config.yaml
num_hidden_layers: 11
n_experts: 64
d_expert: 96
d_shared_expert: 0
routed_scale: 5.83
balance_loss: 0.00301
router_z_loss: 0.0001
init_std_router: 0.0201
vocab_size: 17832
norm_eps: 1e-06
optimizer: "adam_variant"
max_seq_len: 1024
max_steps: 13825
dataset: "wikipedia_en"
Below are experts of layer 7 (counted from 0) of a mixture-of-experts language model. Rows are named router (the router's row for the expert), gate (a neuron's input weights, with its number), up (a neuron's input weights, with its number) and show model dimensions 160-319. Each number is 50 + 10 x the weight over its row's rms, rounded and kept within 0 to 99.
Before each expert's rows: "mostly gets" lists some tokens that are sent to it at least half of the time. This comes from a sample of Wikipedia text that the model never trained on.

# expert 11
mostly gets: " writ", " Book", " journal", " School of", " Found", " editor"
router:45 64 48 52 49 25 40 38 49 49 45 36 51 50 46 45 58 23 72 34 45 49 52 73 51 38 49 43 39 64 44 49 45 59 55 37 66 54 55 43 44 53 42 36 51 44 38 61 57 44 52 61 37 42 53 55 42 63 49 46 39 54 61 42 59 46 48 44 50 52 53 56 39 55 44 48 58 51 42 40 48 46 64 48 68 80 57 42 68 45 57 46 37 67 57 49 52 77 47 52 38 41 44 48 58 56 42 45 47 59 33 60 51 57 49 33 49 39 41 39 58 67 54 39 38 46 68 43 45 43 45 56 47 45 49 66 38 52 39 51 37 50 48 54 38 39 58 66 42 52 66 33 37 60 47 30 38 41 50 44
gate0:55 57 54 55 61 52 61 40 53 36 42 46 54 37 40 59 52 51 42 36 35 53 37 45 57 35 35 55 65 58 52 65 53 41 40 68 43 51 57 57 43 51 32 81 63 51 60 57 40 52 39 52 52 55 34 49 56 41 58 43 68 34 44 64 64 39 52 69 48 52 52 43 43 39 56 56 46 47 49 66 49 55 41 51 62 37 33 50 62 61 51 56 61 46 45 34 51 28 36 53 58 60 64 47 56 58 46 64 61 58 42 47 45 36 50 58 54 37 59 55 39 48 53 72 59 51 39 35 59 57 28 44 59 49 45 41 44 59 45 45 33 51 58 51 59 66 54 53 51 32 36 61 51 79 51 37 64 55 51 59
up0:53 39 57 54 66 43 51 50 38 59 61 38 30 44 48 53 64 42 46 35 53 52 54 51 41 60 51 66 43 51 40 26 61 59 70 38 55 42 43 41 45 45 55 50 65 65 36 44 52 45 49 33 39 59 45 46 56 47 37 52 27 60 39 41 26 43 56 38 60 43 54 44 41 66 42 41 43 48 56 61 65 62 52 52 49 34 73 46 56 49 34 39 37 52 49 41 73 54 55 56 62 45 49 53 49 48 57 45 64 50 52 62 41 55 46 36 72 59 45 48 53 46 48 47 39 50 60 47 43 43 71 54 39 39 41 64 49 55 55 52 54 63 64 61 53 43 46 43 46 65 52 44 58 38 47 45 54 42 39 37
gate1:52 67 54 46 55 60 41 64 49 48 28 63 48 45 57 49 57 47 52 54 33 55 46 46 51 43 70 45 57 55 60 69 49 51 50 42 50 53 60 54 58 48 58 50 28 35 47 39 48 53 31 63 48 52 56 55 53 39 57 63 83 48 55 39 52 46 62 63 37 48 45 25 46 49 48 65 62 40 51 41 56 49 41 38 63 62 37 68 63 70 43 60 60 55 40 66 32 59 56 59 42 53 61 72 55 38 70 47 46 60 58 52 57 29 54 43 50 44 41 25 37 60 63 65 49 52 43 52 41 55 36 35 50 56 43 47 37 56 30 43 48 60 52 52 30 48 47 61 57 59 50 47 54 52 52 46 55 50 44 54
up1:61 29 45 47 61 68 54 47 60 50 41 37 45 39 56 57 43 54 48 44 52 60 42 50 44 49 54 46 41 45 61 50 54 57 49 48 58 45 49 57 51 67 47 48 44 32 52 47 41 48 55 39 46 55 39 54 44 46 56 27 39 39 55 48 56 24 34 44 57 57 52 57 48 50 27 43 42 40 54 54 54 69 57 56 63 43 61 67 49 49 44 31 59 47 40 58 52 59 47 38 55 44 39 43 49 44 25 57 60 44 25 56 53 55 49 51 40 51 64 43 44 45 59 42 51 33 63 60 59 57 54 70 37 67 46 40 47 60 50 55 57 31 52 43 55 59 53 43 56 54 54 46 54 45 36 38 55 52 31 61
gate2:63 51 56 31 52 37 45 50 57 48 62 45 56 55 45 41 48 56 58 46 59 45 26 66 50 39 62 43 60 30 50 58 55 55 55 54 54 63 46 51 50 58 38 59 46 44 55 68 65 35 59 53 37 59 46 45 33 46 45 51 34 55 45 54 47 52 40 57 60 46 70 54 43 63 53 55 46 42 38 70 51 61 58 69 59 62 37 55 39 49 57 68 45 61 47 50 40 49 40 50 54 57 63 55 50 37 47 59 45 44 68 47 51 63 49 56 31 55 57 48 46 26 70 45 49 46 45 43 35 68 45 48 44 46 21 41 32 45 36 47 24 58 33 38 61 61 66 50 41 53 50 65 60 48 44 64 50 68 59 46
up2:35 66 34 47 60 53 53 51 30 44 70 43 58 46 48 27 59 56 42 56 43 46 36 54 53 52 63 41 43 33 43 39 27 57 38 70 44 52 56 59 47 38 44 55 64 49 35 50 67 52 40 67 59 50 71 60 53 56 61 57 49 37 43 58 56 45 47 50 39 41 38 50 64 44 55 55 48 44 54 56 47 64 53 49 59 78 47 56 40 69 58 39 54 49 52 54 45 52 37 52 45 69 45 36 42 31 39 46 47 58 30 42 58 57 60 54 52 37 38 65 37 57 47 50 46 43 66 62 65 43 47 60 44 57 58 60 49 50 74 49 39 58 47 51 59 43 59 46 57 48 60 51 56 51 59 51 43 44 58 63
gate3:51 55 48 51 53 39 57 34 39 44 48 45 55 70 48 56 47 59 53 67 48 39 46 46 44 40 38 53 66 51 64 55 59 27 52 57 47 58 42 52 56 53 60 44 55 70 58 41 52 53 52 57 51 64 61 50 44 55 46 51 47 57 64 49 35 53 46 33 53 63 37 60 49 39 61 48 50 39 54 60 49 40 63 28 47 30 64 58 74 62 49 46 36 52 55 55 44 40 57 69 42 47 50 46 46 44 73 40 58 56 80 51 50 53 54 37 49 40 60 40 31 49 61 50 61 58 54 45 47 68 51 39 41 54 57 38 44 47 49 55 44 47 53 69 44 49 31 50 51 67 71 60 54 61 51 62 35 58 41 48
up3:47 33 49 50 49 41 42 37 59 33 49 60 39 28 57 48 35 43 25 43 45 57 58 45 48 50 48 64 56 46 45 20 42 20 46 35 59 52 66 53 48 49 40 55 49 45 56 49 43 60 43 67 44 42 37 77 52 57 56 51 46 70 44 65 58 52 54 50 56 45 85 34 54 53 36 61 41 30 38 38 61 49 57 40 49 48 53 47 54 52 46 42 55 54 43 38 68 50 52 41 35 47 56 55 41 47 45 45 38 56 40 53 54 64 64 42 61 53 37 46 58 68 38 41 46 64 47 37 37 54 65 58 63 44 56 32 55 43 40 60 44 53 58 31 50 47 44 56 45 42 54 47 46 55 46 41 62 52 69 42
gate4:60 51 86 57 48 59 33 39 48 63 60 70 47 47 42 56 55 44 43 39 38 56 54 49 36 39 54 58 47 56 40 52 64 36 52 59 41 55 37 63 54 67 52 52 53 52 47 34 29 34 43 57 42 52 40 42 52 55 38 44 45 57 42 48 69 48 44 35 47 52 46 51 38 51 61 59 38 54 62 51 53 67 34 50 28 46 36 43 51 48 51 36 51 29 56 51 37 39 46 50 43 48 55 62 50 51 42 59 52 40 50 48 29 65 56 53 29 55 73 50 67 44 65 39 60 61 35 37 30 61 37 47 62 44 43 52 54 51 40 23 43 45 37 49 48 46 44 72 37 61 32 44 66 45 43 43 72 38 35 48
up4:41 48 41 62 67 37 58 49 60 47 71 49 49 75 42 49 38 53 53 70 62 40 38 50 33 34 61 62 47 44 36 51 36 49 50 53 47 49 37 49 46 46 67 46 42 58 60 38 47 53 43 58 44 35 51 46 48 77 51 47 40 46 54 51 59 47 46 50 45 51 59 54 57 67 45 61 61 40 43 61 46 42 55 42 35 60 69 54 53 56 47 50 54 59 39 50 47 45 39 34 45 67 60 53 76 47 61 39 43 63 46 44 48 42 51 52 62 59 60 53 29 50 33 43 70 50 53 57 50 56 64 53 54 52 48 47 33 45 51 59 60 70 46 52 51 49 63 58 41 56 52 61 43 23 78 48 38 60 53 56
gate5:48 48 41 38 56 40 43 49 62 62 45 41 56 59 48 56 42 47 33 36 39 54 39 55 53 61 48 81 43 34 53 63 48 28 44 53 45 56 54 46 45 46 56 74 48 57 51 38 45 55 53 35 40 44 40 54 57 53 33 53 73 36 52 59 42 51 56 76 58 68 45 51 52 47 45 58 48 44 55 61 51 48 51 42 48 45 53 42 43 53 50 63 53 50 45 28 25 35 43 52 38 72 51 47 47 39 58 61 47 58 32 51 46 52 54 47 45 43 44 61 46 44 63 43 58 53 53 59 46 57 35 54 61 43 60 38 37 61 44 55 54 54 54 54 55 43 61 49 55 51 56 63 46 54 53 55 39 41 57 36
up5:44 50 53 65 45 50 47 61 61 43 41 58 49 62 52 68 40 68 43 60 57 64 49 54 61 56 56 62 51 48 54 64 52 60 38 49 39 47 43 47 59 44 55 40 35 54 49 47 50 63 39 49 46 52 55 31 35 64 64 34 54 51 39 58 37 62 38 46 33 55 35 42 36 50 46 36 53 37 50 60 51 42 46 59 45 30 44 56 23 65 47 47 58 43 45 44 39 47 59 57 66 38 36 64 50 51 59 33 72 55 47 40 49 55 50 62 72 53 62 46 65 47 50 61 55 44 49 52 70 41 79 52 52 51 55 40 59 40 56 65 57 46 62 64 40 43 64 54 64 51 57 30 25 53 67 36 59 32 55 54
gate6:49 66 45 69 29 57 51 46 65 58 56 53 49 63 61 23 40 46 55 38 47 34 43 59 35 69 46 74 68 56 61 54 48 58 55 55 56 56 60 48 56 53 41 47 24 45 67 60 39 53 39 59 39 56 45 48 55 63 48 53 60 55 37 46 46 54 66 67 44 52 53 58 53 57 53 69 41 45 47 44 47 50 43 58 61 63 52 53 51 54 38 58 54 60 63 62 38 52 52 57 61 70 51 71 56 65 31 63 49 49 68 35 46 54 54 68 42 52 57 52 59 48 60 65 57 55 46 60 53 41 65 55 44 49 43 51 54 42 48 60 39 55 54 48 48 50 72 45 52 63 49 48 43 45 43 61 53 71 53 48
up6:56 51 47 53 34 70 72 62 49 47 61 38 59 53 66 66 58 50 48 59 43 49 60 55 45 48 40 55 72 45 32 48 44 65 62 50 51 41 56 58 56 42 52 40 55 49 57 50 46 36 49 44 56 55 31 45 56 53 40 50 50 40 38 61 63 31 62 40 79 50 51 53 53 39 48 49 43 26 45 40 64 53 57 42 38 50 62 67 57 49 64 45 66 45 67 42 52 51 58 34 44 54 27 67 52 40 36 34 52 36 36 53 63 50 54 35 47 56 64 48 58 35 43 45 39 51 46 54 53 45 48 56 57 56 68 48 63 37 50 50 52 57 46 40 34 49 44 44 43 42 63 66 51 50 35 46 41 55 55 55
gate7:44 37 51 81 45 69 54 47 36 61 49 48 45 53 52 58 54 63 53 56 52 38 60 69 45 57 62 66 34 41 40 69 45 58 44 56 37 53 65 46 49 51 59 49 41 60 31 50 42 52 49 55 54 57 28 50 69 52 49 52 49 55 47 45 42 49 45 41 54 65 28 61 47 50 46 58 41 23 45 48 47 54 36 65 54 41 50 53 39 50 54 37 53 58 43 53 59 61 63 51 48 42 62 56 24 59 54 35 48 57 46 53 57 31 71 41 70 55 52 50 45 58 53 56 76 49 41 44 48 60 66 44 58 44 58 57 66 52 62 48 60 50 64 36 52 63 51 49 51 46 52 52 48 32 62 53 44 37 81 52
up7:55 36 37 43 24 40 47 51 51 59 46 45 36 47 59 42 44 60 47 58 47 61 43 44 54 69 62 31 65 39 56 64 68 40 62 62 50 51 37 56 69 41 55 75 53 61 39 59 53 61 45 58 44 41 44 44 41 59 50 46 38 37 48 47 56 47 54 56 60 46 48 51 53 58 64 44 58 49 39 64 58 57 36 53 49 43 41 57 31 52 57 71 45 36 70 44 50 51 33 59 44 40 57 55 56 27 64 57 50 44 61 39 52 62 20 34 61 39 48 70 55 41 41 58 35 54 50 58 37 47 53 55 62 70 36 40 59 59 48 36 52 48 46 62 61 54 36 43 46 70 55 60 43 54 52 51 49 57 48 54
gate8:52 46 58 35 51 57 64 34 57 55 53 56 51 47 56 64 52 63 50 39 51 42 50 60 58 42 52 50 54 40 31 47 66 49 55 42 55 54 59 43 49 47 20 61 61 63 51 57 45 51 57 61 68 71 40 47 35 20 43 52 47 51 39 38 43 56 33 41 54 36 48 51 61 36 56 43 34 56 59 47 39 48 54 36 57 52 52 56 65 38 50 51 70 39 47 43 55 43 36 34 33 46 45 60 39 50 26 40 70 61 45 64 45 30 40 54 60 46 23 42 45 48 51 37 47 58 58 60 44 60 30 58 48 44 51 53 46 57 52 46 63 61 42 43 46 57 49 62 57 31 58 40 61 45 45 64 55 51 46 43
up8:58 55 48 59 71 32 48 57 45 52 48 42 45 52 47 42 37 44 73 56 49 61 44 36 46 53 58 52 39 77 69 42 40 62 42 45 46 54 43 43 44 56 71 47 34 55 37 28 51 40 51 60 50 29 67 49 63 75 53 48 49 51 59 62 63 54 58 56 40 56 34 56 37 62 49 67 70 50 44 55 59 49 48 49 39 38 51 34 50 45 43 53 39 62 61 42 54 44 62 65 72 62 36 35 55 60 69 62 38 51 50 37 53 60 51 75 45 54 60 60 68 58 55 62 59 52 53 53 62 37 66 54 51 65 51 56 64 51 53 53 57 46 72 67 40 42 46 48 48 62 44 52 47 39 55 48 42 48 65 53
gate9:55 37 73 59 64 62 66 60 52 48 54 51 43 62 54 61 53 45 42 58 36 57 58 42 44 44 37 44 62 54 63 66 57 46 49 47 57 36 46 46 43 47 26 61 33 45 33 57 50 48 45 52 54 52 59 33 46 29 33 55 66 31 41 52 55 58 65 67 55 62 46 63 48 26 62 37 56 49 62 63 42 27 52 56 42 31 41 49 49 53 30 45 63 23 66 51 56 52 69 54 44 57 55 60 35 55 53 54 45 55 66 50 54 59 44 61 47 55 41 70 56 47 65 61 53 41 49 58 37 59 29 58 46 45 54 30 45 44 47 52 47 44 44 43 46 53 39 55 49 47 48 38 57 59 50 52 52 73 49 62
up9:67 46 54 42 31 49 62 49 57 40 43 41 62 60 47 31 65 64 37 32 50 70 57 54 54 59 52 51 46 46 42 53 43 52 40 50 55 46 38 50 47 45 51 61 57 57 39 62 43 57 52 52 58 46 38 47 48 62 45 55 60 57 39 39 66 43 46 36 66 60 51 71 60 43 46 53 48 49 47 36 62 28 54 38 53 53 53 45 38 42 59 45 61 28 53 54 58 53 36 65 58 39 58 71 51 73 41 43 57 48 58 48 46 46 42 49 45 46 57 44 64 35 54 45 52 63 33 58 50 42 31 51 63 33 48 35 39 39 48 54 39 54 40 54 41 38 48 45 57 42 65 25 35 68 62 51 57 57 45 57
gate10:30 42 51 33 61 64 42 39 24 52 44 61 41 57 56 57 46 51 47 63 65 43 56 44 37 45 58 51 53 62 38 47 60 59 61 30 56 36 60 29 55 32 45 46 29 39 68 58 51 63 59 44 46 34 49 41 59 52 37 43 39 34 52 55 25 47 42 61 60 38 60 63 45 38 65 55 39 49 37 51 51 51 48 60 47 38 57 42 33 50 46 48 37 33 47 48 49 56 57 43 38 55 43 43 49 51 62 47 57 59 55 68 39 53 60 63 46 53 54 42 52 50 49 38 56 50 46 49 39 62 64 53 54 47 42 68 40 28 33 39 66 57 44 29 52 66 39 45 50 62 29 45 40 53 43 66 59 51 52 44
up10:42 34 44 45 29 55 44 50 58 26 56 50 53 53 50 51 45 44 49 59 58 38 51 33 41 54 36 58 60 58 55 65 39 48 40 45 50 47 40 45 63 35 58 53 54 45 63 24 60 51 67 40 48 34 51 54 70 72 48 49 44 51 51 66 37 53 67 58 53 36 38 58 51 50 48 64 53 49 73 38 61 59 71 56 47 53 53 54 55 34 38 59 52 47 56 35 50 75 61 47 61 55 51 59 41 56 58 62 50 42 53 45 50 48 59 52 50 38 53 44 35 25 63 60 53 64 46 49 69 34 61 48 53 55 52 41 57 54 45 34 61 52 55 44 51 39 59 34 47 49 56 48 44 46 52 51 47 67 21 58
gate11:48 58 40 65 45 56 53 56 55 72 38 52 60 54 51 44 51 61 55 62 32 46 58 51 49 32 63 71 39 44 44 59 53 57 66 61 38 60 36 56 55 55 41 54 46 31 58 62 50 61 55 40 58 56 43 46 36 41 48 63 65 44 30 48 51 54 37 47 38 47 42 53 45 46 45 42 45 24 47 39 54 50 55 50 48 33 49 60 39 64 43 72 53 54 62 59 48 55 66 52 47 56 52 71 45 61 51 32 55 47 53 54 46 45 63 48 61 67 40 38 44 43 42 71 50 46 65 58 35 54 54 69 49 51 50 49 49 46 50 72 60 38 47 42 47 48 72 55 51 64 57 53 54 50 47 69 32 51 66 50
up11:40 34 50 65 45 46 33 60 49 62 55 64 66 40 54 42 43 43 66 58 57 45 25 39 48 52 50 57 48 55 54 47 31 45 40 49 54 52 49 54 47 64 61 45 41 54 50 44 24 61 59 47 45 59 33 46 28 41 47 69 31 67 58 41 47 20 34 61 36 56 48 67 37 65 44 56 41 42 49 48 73 51 52 37 40 48 46 26 41 37 34 58 39 54 70 24 47 47 54 47 43 48 34 51 53 60 45 54 40 40 44 41 52 59 33 46 50 55 41 63 49 54 42 55 48 64 54 41 34 28 68 66 50 57 51 42 45 40 45 56 63 43 56 57 32 42 61 43 65 63 46 46 57 44 51 48 63 53 53 53
gate12:70 45 47 67 55 53 46 45 32 45 65 42 64 50 49 70 72 56 40 17 40 50 52 64 64 53 47 42 41 51 49 49 52 55 55 48 57 51 53 45 66 29 51 52 51 53 57 49 50 49 48 46 51 61 69 62 62 49 53 37 47 56 57 54 46 61 63 46 56 68 49 45 50 46 38 65 45 60 62 53 52 41 67 48 58 58 52 70 38 39 51 43 50 52 38 41 50 53 50 44 48 50 47 42 37 38 50 59 46 39 60 67 43 53 46 48 29 52 49 37 79 29 42 33 53 44 39 43 35 48 49 62 38 27 78 64 63 57 53 55 45 61 43 41 39 35 40 60 59 40 66 60 48 47 47 56 52 13 44 59
up12:55 38 63 61 52 45 40 40 46 41 52 37 39 57 55 66 57 50 56 20 37 51 39 57 54 53 47 29 57 44 53 52 44 38 50 52 59 50 48 43 66 31 48 59 46 40 49 54 50 46 53 47 36 52 60 50 58 58 41 51 56 50 68 58 46 53 47 46 54 71 35 55 32 37 49 53 53 69 65 71 59 61 58 50 75 51 61 55 45 38 47 48 68 60 47 33 43 49 40 50 36 56 48 56 42 23 53 64 51 37 74 57 52 66 42 59 34 44 54 28 72 33 45 47 44 42 33 38 44 45 34 59 44 43 56 63 42 50 40 55 40 56 49 42 49 54 34 53 47 51 60 72 54 45 28 55 64 20 52 44
gate13:70 31 41 41 52 73 34 50 51 44 34 34 50 68 63 38 48 41 41 47 54 51 61 37 54 48 60 51 53 32 60 48 48 63 60 46 47 42 50 39 42 47 65 57 44 58 43 51 52 43 67 42 42 49 41 60 43 54 62 34 65 58 51 40 53 47 43 50 57 43 39 47 60 39 57 44 46 56 52 39 51 44 65 61 46 46 47 51 54 51 54 40 41 21 46 47 51 49 53 42 40 68 65 55 45 50 42 63 59 32 69 65 60 44 53 43 57 55 49 49 52 35 38 54 51 51 49 38 49 60 52 44 55 51 45 55 21 47 49 36 45 47 38 41 45 76 48 49 45 46 50 44 53 39 45 59 70 63 33 59
up13:59 70 49 46 52 48 54 38 57 40 51 31 49 34 44 51 50 57 43 43 53 36 43 46 45 49 60 39 52 38 41 51 78 61 45 40 46 74 48 23 35 42 43 47 44 55 63 46 35 30 61 34 47 46 45 65 45 45 47 41 46 43 64 60 40 58 42 55 52 42 42 60 54 40 31 57 49 52 50 30 45 58 49 45 52 50 50 53 39 33 49 43 40 53 72 54 76 64 41 27 46 54 50 61 64 62 41 48 45 48 55 54 48 39 42 38 51 44 42 49 58 50 46 45 60 58 51 55 42 61 57 45 53 51 61 52 41 32 51 42 58 58 51 47 50 59 30 54 51 50 41 47 78 59 44 46 49 42 39 69
gate14:55 37 37 57 62 67 67 58 37 48 42 53 39 59 44 54 37 64 60 53 47 50 55 26 34 44 56 54 59 59 52 51 44 64 47 56 44 36 35 61 54 59 74 59 39 54 58 38 45 44 63 54 47 51 39 47 46 50 73 45 48 34 45 55 52 39 38 32 48 51 45 49 61 52 49 37 47 46 45 49 47 62 51 70 35 27 48 60 45 86 55 47 57 45 38 58 50 56 57 34 47 58 53 48 53 46 57 44 65 50 59 46 61 39 62 67 53 64 55 47 45 48 49 61 52 60 53 51 46 35 77 42 64 50 35 53 39 47 41 53 52 34 54 38 62 35 75 58 50 54 43 52 67 41 56 59 44 33 49 46
up14:59 53 51 60 46 42 33 39 48 66 67 25 60 46 65 71 48 42 45 62 49 41 41 50 56 52 30 58 58 42 35 49 61 33 70 50 49 49 33 38 55 27 55 51 59 63 42 43 67 59 39 38 47 38 50 54 43 49 44 57 59 60 51 49 43 66 66 76 57 44 57 62 45 51 50 53 39 51 46 49 49 38 45 64 45 53 41 52 52 20 58 52 41 49 58 44 48 56 64 58 56 57 52 50 64 33 63 64 38 45 60 46 34 58 53 63 38 53 41 68 33 54 37 29 47 50 37 50 60 58 57 56 52 66 52 43 46 38 66 61 47 54 39 59 49 64 35 43 46 45 51 54 52 46 43 33 52 51 48 46
gate15:59 32 39 57 38 59 60 47 46 56 52 35 36 51 43 64 55 44 47 50 53 49 55 59 43 58 47 62 51 38 50 59 33 57 57 73 36 71 55 70 58 41 57 49 45 59 45 60 58 44 46 56 49 43 57 46 32 36 61 58 57 41 38 56 62 58 38 75 61 45 71 50 60 47 59 57 59 54 66 43 48 49 39 67 55 51 65 40 53 56 57 46 53 47 38 58 46 47 72 54 47 61 55 68 43 53 45 58 59 51 55 54 47 45 52 42 44 52 55 50 39 28 57 63 51 58 43 46 14 41 61 47 56 52 64 44 53 46 54 46 59 55 41 36 52 50 37 54 49 61 50 60 65 54 55 56 51 33 34 53
up15:56 46 36 39 53 55 43 40 35 48 50 37 50 52 55 47 44 46 41 70 44 48 58 34 66 59 47 40 48 57 32 49 58 56 58 38 49 45 49 34 58 54 45 40 46 60 36 49 36 38 52 43 35 45 53 54 57 42 76 64 61 63 42 49 39 59 49 60 30 57 53 55 49 53 49 58 67 65 36 35 49 55 64 67 42 59 56 51 57 38 67 47 51 46 45 39 56 43 78 62 55 50 53 56 50 64 70 51 44 62 58 73 61 62 49 45 59 58 72 50 48 50 44 43 37 60 52 34 39 66 65 41 46 49 62 45 59 49 40 39 45 59 55 49 59 39 37 40 54 44 38 63 57 50 38 58 60 37 26 63
gate16:55 67 60 39 34 62 56 57 38 51 37 46 41 61 55 47 65 52 49 31 71 55 50 42 69 44 39 54 48 50 51 40 64 60 56 40 40 51 57 68 43 53 39 60 58 30 41 52 50 47 50 59 57 66 64 39 53 49 27 46 43 49 43 49 44 45 59 53 55 57 42 70 54 45 62 57 47 61 63 60 62 55 58 58 48 63 54 51 54 43 56 52 36 41 58 61 54 33 60 49 61 51 68 58 42 61 54 31 56 52 52 51 30 53 24 48 31 62 40 63 37 42 56 48 57 48 43 41 52 65 47 71 41 63 52 43 40 56 47 46 35 46 24 28 51 37 49 42 48 48 32 53 53 60 38 41 44 62 66 48
up16:48 24 63 44 52 49 45 47 49 39 64 51 60 38 37 57 41 54 60 55 40 45 72 69 36 65 53 48 49 50 34 52 31 39 35 47 49 57 46 47 52 42 40 47 68 56 59 53 60 47 55 58 47 54 47 56 62 37 53 55 47 46 57 59 70 55 54 63 66 47 69 27 60 47 39 38 62 40 42 40 28 58 52 40 63 38 44 51 53 46 35 47 45 57 40 29 61 44 36 65 50 63 40 34 38 41 43 67 47 59 51 58 67 50 69 51 55 47 60 47 61 54 39 43 47 52 56 53 53 43 47 30 54 34 41 50 60 66 66 68 50 54 69 61 52 66 40 59 46 33 52 48 41 38 40 52 43 43 41 59
gate17:53 52 31 60 49 46 58 71 38 41 65 53 58 47 44 71 59 52 35 52 54 42 42 56 58 26 49 65 45 39 43 51 22 51 47 32 66 54 53 45 42 40 48 56 54 59 56 51 64 44 54 46 56 59 47 46 35 42 39 54 58 36 72 44 51 69 50 45 50 45 45 52 55 35 57 43 46 45 44 40 40 60 37 29 48 55 39 31 51 50 48 58 64 50 64 41 53 48 33 52 51 56 42 59 44 29 45 58 54 46 41 42 57 54 36 51 31 41 44 42 62 35 42 56 35 40 49 53 69 67 55 51 51 48 55 49 34 37 56 58 57 44 50 37 47 59 34 53 54 42 56 37 58 62 54 27 54 56 30 48
up17:55 55 50 40 51 30 40 33 48 44 50 39 59 49 43 39 46 44 66 43 51 61 65 48 52 61 58 40 49 58 54 33 65 62 35 69 30 55 48 51 49 58 61 57 50 52 48 58 32 49 46 58 45 37 49 50 68 60 63 46 50 48 35 57 61 35 55 57 37 46 53 56 44 67 41 69 44 57 49 48 61 60 53 57 49 41 66 54 61 58 49 57 28 66 34 57 54 53 65 59 58 58 49 43 74 73 52 40 34 52 55 53 46 49 56 56 52 49 53 52 55 58 43 39 62 67 59 51 40 30 54 57 37 51 38 50 67 67 50 44 43 50 64 56 54 41 63 49 54 56 58 54 48 46 55 59 61 27 69 41
gate18:41 63 35 37 33 45 47 32 60 38 56 37 49 48 56 46 40 76 65 50 40 58 49 55 45 50 44 61 64 52 66 44 49 52 27 46 34 60 31 46 41 50 56 53 48 38 44 45 47 58 35 54 40 50 54 56 51 58 40 52 40 38 76 68 47 56 52 64 37 65 41 70 42 58 49 48 45 63 29 47 48 48 53 37 44 62 49 50 52 39 35 57 39 81 42 62 51 55 50 40 49 34 51 48 56 62 31 54 44 43 64 30 58 41 40 50 42 44 52 60 53 65 59 56 36 35 38 48 76 36 46 43 37 51 50 39 48 53 49 51 42 64 42 31 57 56 44 36 61 60 40 53 36 42 33 48 64 53 63 50
up18:36 35 43 64 59 62 53 64 34 58 53 59 54 37 43 68 44 47 34 36 59 40 43 58 59 48 41 49 46 40 38 42 43 46 79 43 47 41 62 46 56 53 45 42 61 67 53 58 63 47 66 49 66 48 48 55 48 43 51 45 69 57 19 37 57 57 58 53 71 31 63 32 57 46 47 41 50 46 52 48 57 47 39 66 53 46 36 48 49 69 73 47 59 34 66 43 54 43 42 55 40 58 52 39 64 50 76 60 52 48 22 67 44 71 44 36 43 49 43 43 40 53 38 29 52 56 61 56 41 60 51 62 64 43 54 59 44 54 65 57 44 37 58 57 47 42 53 58 36 50 57 41 47 70 63 47 48 50 38 50
gate19:42 34 48 49 35 71 45 59 49 39 39 39 51 58 42 35 37 54 37 57 53 41 58 41 36 30 50 53 64 39 57 55 56 61 53 55 49 39 36 37 54 56 47 54 53 65 54 49 48 50 54 40 61 56 51 48 58 54 71 31 47 55 43 42 48 61 55 45 52 41 73 50 53 65 55 61 64 59 47 23 34 62 34 61 43 53 29 65 40 56 46 51 59 40 56 58 52 35 40 44 50 48 39 60 48 43 57 38 51 44 55 57 49 42 60 29 44 53 57 53 55 51 42 50 48 58 54 65 51 57 59 59 33 74 43 64 38 53 57 55 52 49 37 36 44 65 53 55 55 56 46 65 58 38 44 46 46 62 37 44
up19:38 21 39 50 43 52 40 48 42 43 46 34 44 40 37 34 40 56 41 57 43 35 59 45 42 37 58 55 50 47 77 42 66 59 56 60 49 28 39 45 60 61 49 64 35 73 51 54 50 53 52 63 44 66 43 38 51 47 59 43 47 43 44 50 63 55 46 45 42 53 56 46 45 55 39 68 54 50 47 42 50 50 24 61 46 48 44 40 48 54 55 60 55 49 28 59 64 53 44 55 53 61 42 50 48 55 53 40 55 40 64 62 47 50 62 48 50 54 46 65 56 59 46 52 71 67 57 66 37 65 57 66 45 57 56 65 39 51 63 52 62 60 52 47 34 60 74 68 45 62 46 62 57 27 57 52 56 45 36 68
gate20:51 48 55 46 60 56 37 48 47 48 38 61 48 40 54 50 52 56 52 59 38 44 58 54 62 50 51 28 44 36 68 40 60 42 44 40 74 71 39 46 52 30 49 54 39 52 51 34 34 41 46 59 62 78 51 27 50 24 49 35 44 55 36 48 42 61 44 63 44 49 60 57 40 46 45 48 76 54 40 64 51 35 59 56 50 37 47 55 53 53 47 61 53 62 53 49 62 46 51 25 46 43 66 75 54 56 61 40 60 65 58 64 71 54 46 54 54 54 58 50 44 40 40 49 47 44 62 59 58 33 28 51 58 51 57 60 57 48 69 41 52 41 39 55 52 36 36 39 42 56 51 40 60 46 54 61 58 57 67 56
up20:55 68 56 60 49 49 49 51 50 41 53 41 35 41 52 51 44 53 63 59 38 42 53 52 62 52 41 45 42 49 67 42 60 40 42 48 82 64 42 57 47 30 50 49 43 60 30 38 49 58 43 55 44 44 60 40 57 46 47 50 34 50 47 57 48 71 45 47 39 52 47 63 39 31 51 44 71 54 49 78 42 44 54 54 52 43 51 42 47 55 34 50 44 60 59 47 47 59 55 42 45 58 67 51 48 48 71 51 61 56 50 55 66 39 38 65 49 46 34 62 45 39 53 41 56 26 48 45 53 54 27 60 55 70 59 57 62 52 50 41 37 54 45 55 56 45 41 45 41 54 40 31 67 40 59 43 44 44 73 52
gate21:62 47 66 51 47 60 48 39 44 70 25 53 55 62 49 54 56 62 49 64 42 38 51 42 54 14 32 29 52 46 61 58 66 50 47 54 53 55 30 46 61 59 40 55 47 55 45 53 38 64 65 43 56 57 55 59 67 58 49 53 20 67 64 57 69 45 48 55 54 42 33 59 62 37 64 39 48 46 60 58 42 48 55 43 65 50 56 48 39 47 42 66 49 44 44 53 47 37 40 55 44 54 36 41 55 52 33 50 40 40 61 39 54 29 45 64 57 49 40 55 56 50 51 65 45 39 43 66 44 51 61 47 44 59 35 52 54 32 46 61 53 57 45 40 40 50 54 50 58 50 34 41 56 36 31 54 43 55 53 52
up21:46 50 55 37 44 56 65 53 45 36 39 50 67 57 50 51 76 57 49 68 54 48 36 47 40 37 36 50 36 61 70 39 44 43 48 37 48 65 46 52 55 53 58 58 50 53 38 60 57 47 56 45 51 55 53 47 54 58 40 43 51 52 64 47 57 39 63 20 43 46 47 56 68 39 46 39 54 54 49 61 37 62 60 40 53 38 38 51 48 33 55 60 48 44 53 56 61 65 60 31 43 60 23 33 55 49 48 30 42 31 59 59 48 53 49 55 40 63 50 48 41 47 42 59 48 38 42 50 45 50 67 57 53 39 38 50 54 63 49 58 54 69 47 33 50 63 61 39 63 56 30 52 49 60 30 52 43 52 49 44